{
  "d_expert": 112,
  "routed_scale": 2.5,
  "balance_bias": false,
  "lr": 0.00153,
  "beta2": 0.98,
  "seq_len": 512
}
Below are experts of layer 5 (counted from 0) of a mixture-of-experts language model. Rows are named router (the router's row for the expert) and show model dimensions 0-127. Each number is 128 + 24 x the weight over its row's rms, rounded and kept within 0 to 255. Numbers have three digits each.
Before each expert's rows: "mostly gets" lists some tokens that are sent to it at least half of the time. This comes from a sample of Wikipedia text that the model never trained on.

# expert 29
mostly gets: ".\n", "In", ").", ".\n\n", " In", "On"
router:161118153116110175110056146130167128097066122141117117133105178184124112106136135147084128150148124137148130110159116120095104149156152150124133125124159105165140135086172128101119150118097114107146168159114109120162134138141126089105106109097126119149140151133107112129100145114136146113157154115149166120102094115135154119135143091099107123090132134124124123115187126110135158108146

# expert 1
mostly gets: " was", " be", " became", " being", " been", " As"
router:138117108151098119131132136107117172134139132110105185164161116110121110120148196122112163124138149150154141113128107142170101141135114144122134101046132129129112147114110147162110112136129117143125136106166124118090119147087176117146101166109134079168149098134122126084166114129119154092137113143150130107082127153102158131140125127167138134127166172111190109144105120164149123127148

# expert 22
mostly gets: " ", " known", " served", " or", " serving", " working"
router:159137146119147124131096138098178099090101125105147117131132119127120093145127153108135127155135135153159147103150100113130152126150112134150139095189133150108128158105115153157136095156103172128186181110152137119128118142170111139184112151144108113156162084147118119120119168114129124108132113114150135075129095125182149152118103139131176115109121160146123116131126163113110167151112

# expert 26
mostly gets: "==", " located", " Kh", " de", " la", " Bir"
router:156116132107160125091155117101139122119126139112124160149140092138149106085128154094129134134116123149150127132124121152144150107111141133187149137135137113084129138108147156150131105151105155143140127097132130114165157133069092106110131152121128122143070142140121122129118088116177126160112087141106154105137113140160134113124119131100125099106117124130104128131090137059094147150125

# expert 10
mostly gets: " Cup", " classification", "idae", " rock", " statistics", "ensis"
router:127153160117151143084090134151112149117145111186143144113131138118156155162123112121116124105137123126140115130127135166172117104082174124138109109139116129082135133102153124109148108137135102138148084121164150151111134080155149112139122108168139162115112151149128123075122131137143105132156132072114132120141106139130092112089127108092162116178171124161092127133112114132157128138099

# expert 2
mostly gets: " for", " of", " after", " during", " de", " For"
router:114107124139126167108118153098084120123104110077156156091114085140136086115115081141131150116144131128154131101140116131198114146108135143151140128154125101105090073145115144133101160146107117145124128124122116147127108117159128134117140149142131150135159125139098104156131119165124146139155166114114136112118062138139168110130137137146144176145128160149132101128100093176149113127140

# expert 31
mostly gets: " at", " February", " where", " under", " July", " August"
router:134111124156131098126143110083098117127111099066147041108092179158143177129129124097116139121128121119094137124157120141137131137184184121136139181103107127128133114124150155197105121141118109142109116126148154107119145096135123116139109140115106139103124177111117098102104103159094127138163124135099151096065104134136139129159104126135109154178129155097121164132150119162128122126132

# expert 30
mostly gets: "″W", " Yes", " before", " UTC", "|---|---|---|\n", " Succeeded"
router:105113082092117142125098150075105143121111083091146070141089117137148113098143104129124131137104151141168135133158105094137094157146123115154134175143127148180103145114110120141144156143088145086094151107175092143147153095144156097137109148112134083097136104165107150099137124155133078139127129104115128114114093085115150152146118172177124104116087117116141116124133147127148125082129

# expert 4
mostly gets: " is", " it", " can", " would", " was", " are"
router:105131119162153165142132111137130116082085117145127125105109147142092128137121144115135090090160098117110111112171137149190117134144094114139150119091133124169144160132103161129142081104100143092123111118102126100121137095122107127130123120105115182168159094092112166103153074132133128132141107131144171105148134100096144111108099154105181114145181133165173156132126096115090130137099

# expert 18
mostly gets: " which", "es", "″N", "°N", " ft", "°W"
router:147125121127172139101076151133122172135122146152114101113106125137146152103125134141155116130166126140106124129148126161101147118165161121136124102163127112121080116149146120122115124085146111140149081120171106167113131146059104135126109157151104133083134160120101177105161141155120178114168085094138170134126119148139110096175136138097110190129138133134152131118110092111142089094127

# expert 6
mostly gets: "-S", "″W", "-s", "th", "-D", "-T"
router:149118109101131156094141139091134119104101161148128091128136146131125114105110141098085131165136107171156112123181087153137088156149156118147149143136103150147103141123100118125115157104091121127123117150154131124150164123075121145115127139092130145115106119172120133114105116157125153099108160116198127120132095140144167141179106103130135130119131147138159136104124128162129092112171

# expert 7
mostly gets: "en", "ed", "id", "ine", "ing", "er"
router:096125117146113137074119146142154123118145133081106129126130105123110148126136091096132127152136142129114137117118165108164101108108153076134115119166144098102140150117116163133087152189093113166125132142126137146167143178143127116133129113191151139142116153136121107134138119113131128108109165121108122144122060133113106129154147128138076125151114127135112146188100126136136133120094

# expert 13
mostly gets: " a", " his", " their", " an", " its", " three"
router:137140139123161164112116132093107122126150142135175107102126123150131084130151143118167109128101161122118125129145098129197154141137135105120135127153100131110149177134178080129131116146103136094120089102218164138149118106115141100158105177131086120133111117122142114108122128135095107110177175166131154118133117143128142119096108110121149140136134136151060140159077159079120130135180

# expert 3
mostly gets: " York", " John", " William", " James", " George", " Charles"
router:139149139124132123126131127102107073103148074135091122102159153141143112152139117095145129115104127115149106113141150139107116127086095129145106112103132088086126069078126139169139156149130127135097119117125129108139122117130099109133112129174115134137086143117113123122120140118112125142171157119124153148129122142161159158135124121093177126138139140117127112146087127074143138122111

# expert 5
mostly gets: " including", " &", " include", " against", " both", " by"
router:132093128072139145112122138145132091106116146137133099088126135172137117092127173116120107142126142159118132135147130150149166124144163146163145099163108116097152086123137145131103136140121123165116117124102119091154151116163149094151118150098113143098152126156118122126119110104146133103166143122113165129143081113139143102160105118141155111130154164105118117129070154061095119093143

# expert 14
mostly gets: "=", " MPC", "The", " These", "with", " FW"
router:134121153129129168102128125096144142139116123143131111133131133171083148107150139121154112145152165094145123111121159127095115153144111094096126094141150112162175144110137113146102146097126171152132141129171135116166177135115097090151120129134074122117091142135132153125084137108112132130131138148114177079148160142103158114152119116126122132127136158119088128121117110097108138091099

# expert 17
mostly gets: " B", " C", " F", "D", " T", " L"
router:129103145115135150096144145077100121151096120135127121096112154145120114106146121108116161130162155151153146150160121193156151159109159149113151068156120091138121132135160095147130135131172144128094117107138133129164163067140136092130091128142096159125109129140111109110151151155113103127150121094090093140165134147166161133145142127135122107126154155143107087186148156115151107102137

# expert 16
mostly gets: " he", " has", " He", " she", " who", " they"
router:132120127152137160122139140125141145135114115130135080094140149132141078082142163147107136106123124172156128095148139133196141132133155101151142107117124120131130135115159126096121135154139121113103087138139158142122122105116110139111131094144134131117073080111125095120104137112118144147166168141120161135176107106130177117143130122086120134123137141135098108126197136165143122179097

# expert 24
mostly gets: " he", " she", "/", " they", " al", " Mc"
router:184110152133097164114109103126132123116090109146118146114151125138132115102152160091148111106121165133158088130126093144149148155096089104123111100148122107099122123113116122127131139164094136113135111144117104159088150109117120152164146126128109135107154088155132093152140134068155161124113139148142142125146127160129191089097125104136135102153126115143106117135144119146092126131113

# expert 21
mostly gets: "See", " important", "|---|---|---|---|---|---|\n", "|---|---|---|---|---|\n", "Species", " Nominated"
router:131115149137128167163126094146195103100135103114145132138128159126141103149121145133159157150150165124167150157130120175170137101120147121136108186113120118116160101148106103144092123124160144113154125133143180122138155141169111138136120126088128104108172133123093085139118101120141108128193136159137154100175120200107153104120120149148178114142120131127085154135132139105127143109151

# expert 9
mostly gets: " York", " United", ".I", " Labour", "_", " Union"
router:125138120124129173121129157147097125136075134137139117125144124076184133114156141099119129143118148107118049127158127144183126143099150125133112148121164169118129126137157110178127158124122124100141118136140106125141124123081115136158146143093113109094055108118108126148101109112162101151126158091138164098188137143192144165112118112103112107115095129079110110184137113128172118132128

# expert 27
mostly gets: " the", " The", "The", " This", " such", " this"
router:093114130111112154122118105113136110119099180152144111129100180148093122106128139129136174098140130136124102163116081141100118137129140127138124154118122105134148155136127121160100143180142122131109130101111131129151120126099109130148128152112121132141082152108096137133130123114147130150175140134118133129166205123156106131152145126095054084128102123143119122101086113086087115118163

# expert 19
mostly gets: " c", " latter", "05", "09", "achy", "iph"
router:108127146112097156140125131142107134133115088125154143101138156101106133127112113097125139119157124110101131111131107116129155151111175093122115149138112151091110121100100117122152161091117131162089120116106148147150117105122126128124111165133124110141102128124057140132141098099153117108174141190141132118116110126169147122136168141100174110154126156148107124115119138115126145138116

# expert 11
mostly gets: ").", "′", "\".", "°", "On", ".\""
router:148130089096127179145139170138144132136072130140143103142103168151071176142170132092125098105111113124150142119160131144137136112110140163114142107142149107128122101104151111095130154165117143114104114111174142105158147104156113091130097114129108106085093138169101147079119129169154102149115151101132147127104132130101161133102119098103124095128136138117069124169157132110122163107152

# expert 12
mostly gets: " (", " \"", "==", "===", " made", " can"
router:102114112122129142109130109093119146129102120085095131161125113133157113113099154150153094147116156164139150109153119134211126152150128154152147107085133107155122126155126096115094140112134130150147147118153155117116162117104129091131122128109125127140147148131138131128112102141167162146143111123136161097138102113094181145129138108177104166123116154167144128133154110111113145113115

# expert 0
mostly gets: "201", "199", "202", "196", "198", "200"
router:120133131107112171134101124134110128156100160134104140127091082132150128140165168127111125132141162078106156103148148135124153134173181114158115112110107082111080134110096146155136123120140110149104051123107149108133115110179084106130111141137091109154125112151119140127115124146115117112110126096116122137128095151117143121144113105123172151115166131128156117163135109146133104132089

# expert 15
mostly gets: " about", " what", " information", "°W", "}\n", " Title"
router:123127126114120108122145094139122099159146133165150154144110144133156131120149122156080164113097104117092130136134177137135130116134139132100135092107151140126150160132143170120105152134113079125100059123110135140118111163121082134115127104105071112121095151165146111146160139161120130153097137140112104111100179145123160151139108112135113113128096155125099151195097101111131123130131

# expert 23
mostly gets: " footballer", "\".", ".\"", ",\"", "\",", "$"
router:134161131133099147122151127119102129144058131106108151173161159150100131121147119138135144140099145120166144129129112125069140128094144083114120111105130095152095204167156118151151102129135118127115135163139178130129162110105122105163102090123119111109132068122107101104138136129123132131104128084135172120154086150128129134127109109119127121142135129088100135147131125135149145117069

# expert 25
mostly gets: " ft", " km", " cm", " million", " kg", " Coordinates"
router:125115130125080143141084146088137137139129142116162149139117165159139147101152119132133134115144185126083083122101104110108123130156154107122112129165116092111173151104140169124102157147127142065115112124142134088142136116123138111147128129105119124152146127180152123111122099077124138123143118130078117106136124109129159084138084075120164117152175114143108100155106101111142119137179

# expert 28
mostly gets: " under", " Clade", " ±%", " U", "|---|---|---|---|\n", " too"
router:105145126132138148140136140112114117088123123138131103159117152157104157150121136107129178114112131118151136117075128138145105158130150124098150142127148139089123139132129116140141140100123176144109149154133134125142123080088147132117105167135107128115124117125094094143131155136122145092148151141123161079078134136134156128139148122146172088112140137098107090128098123120089121079156

# expert 20
mostly gets: " and", " or", " but", " &", " since", " However"
router:147084103127130110134148128120129149127177137128136164110167170188115144093113176135123075104122116174114157144118126134132145092145157109120138059122133128122142174120115119149094148139128140141114121154207136119115099133145127117141084149129169103126086109157118116030113113133155093132119142107132117105142107169151103091138132165093153094122158148124109159145153174101102104111096

# expert 8
mostly gets: " K", " J", " San", " Y", " R", " Z"
router:126123140111102173142160113106098105127091077172127062103156146115141136140144108135104136138169146086162110116153155125132132144098139099092129134174120103129127089132112138147117122119132121078114096124093131107156112128094096123145123182095133115137095105154093136083143118173134123164151097102141144089162133153111185156092124136087144125083128157114155081163103183141119147155095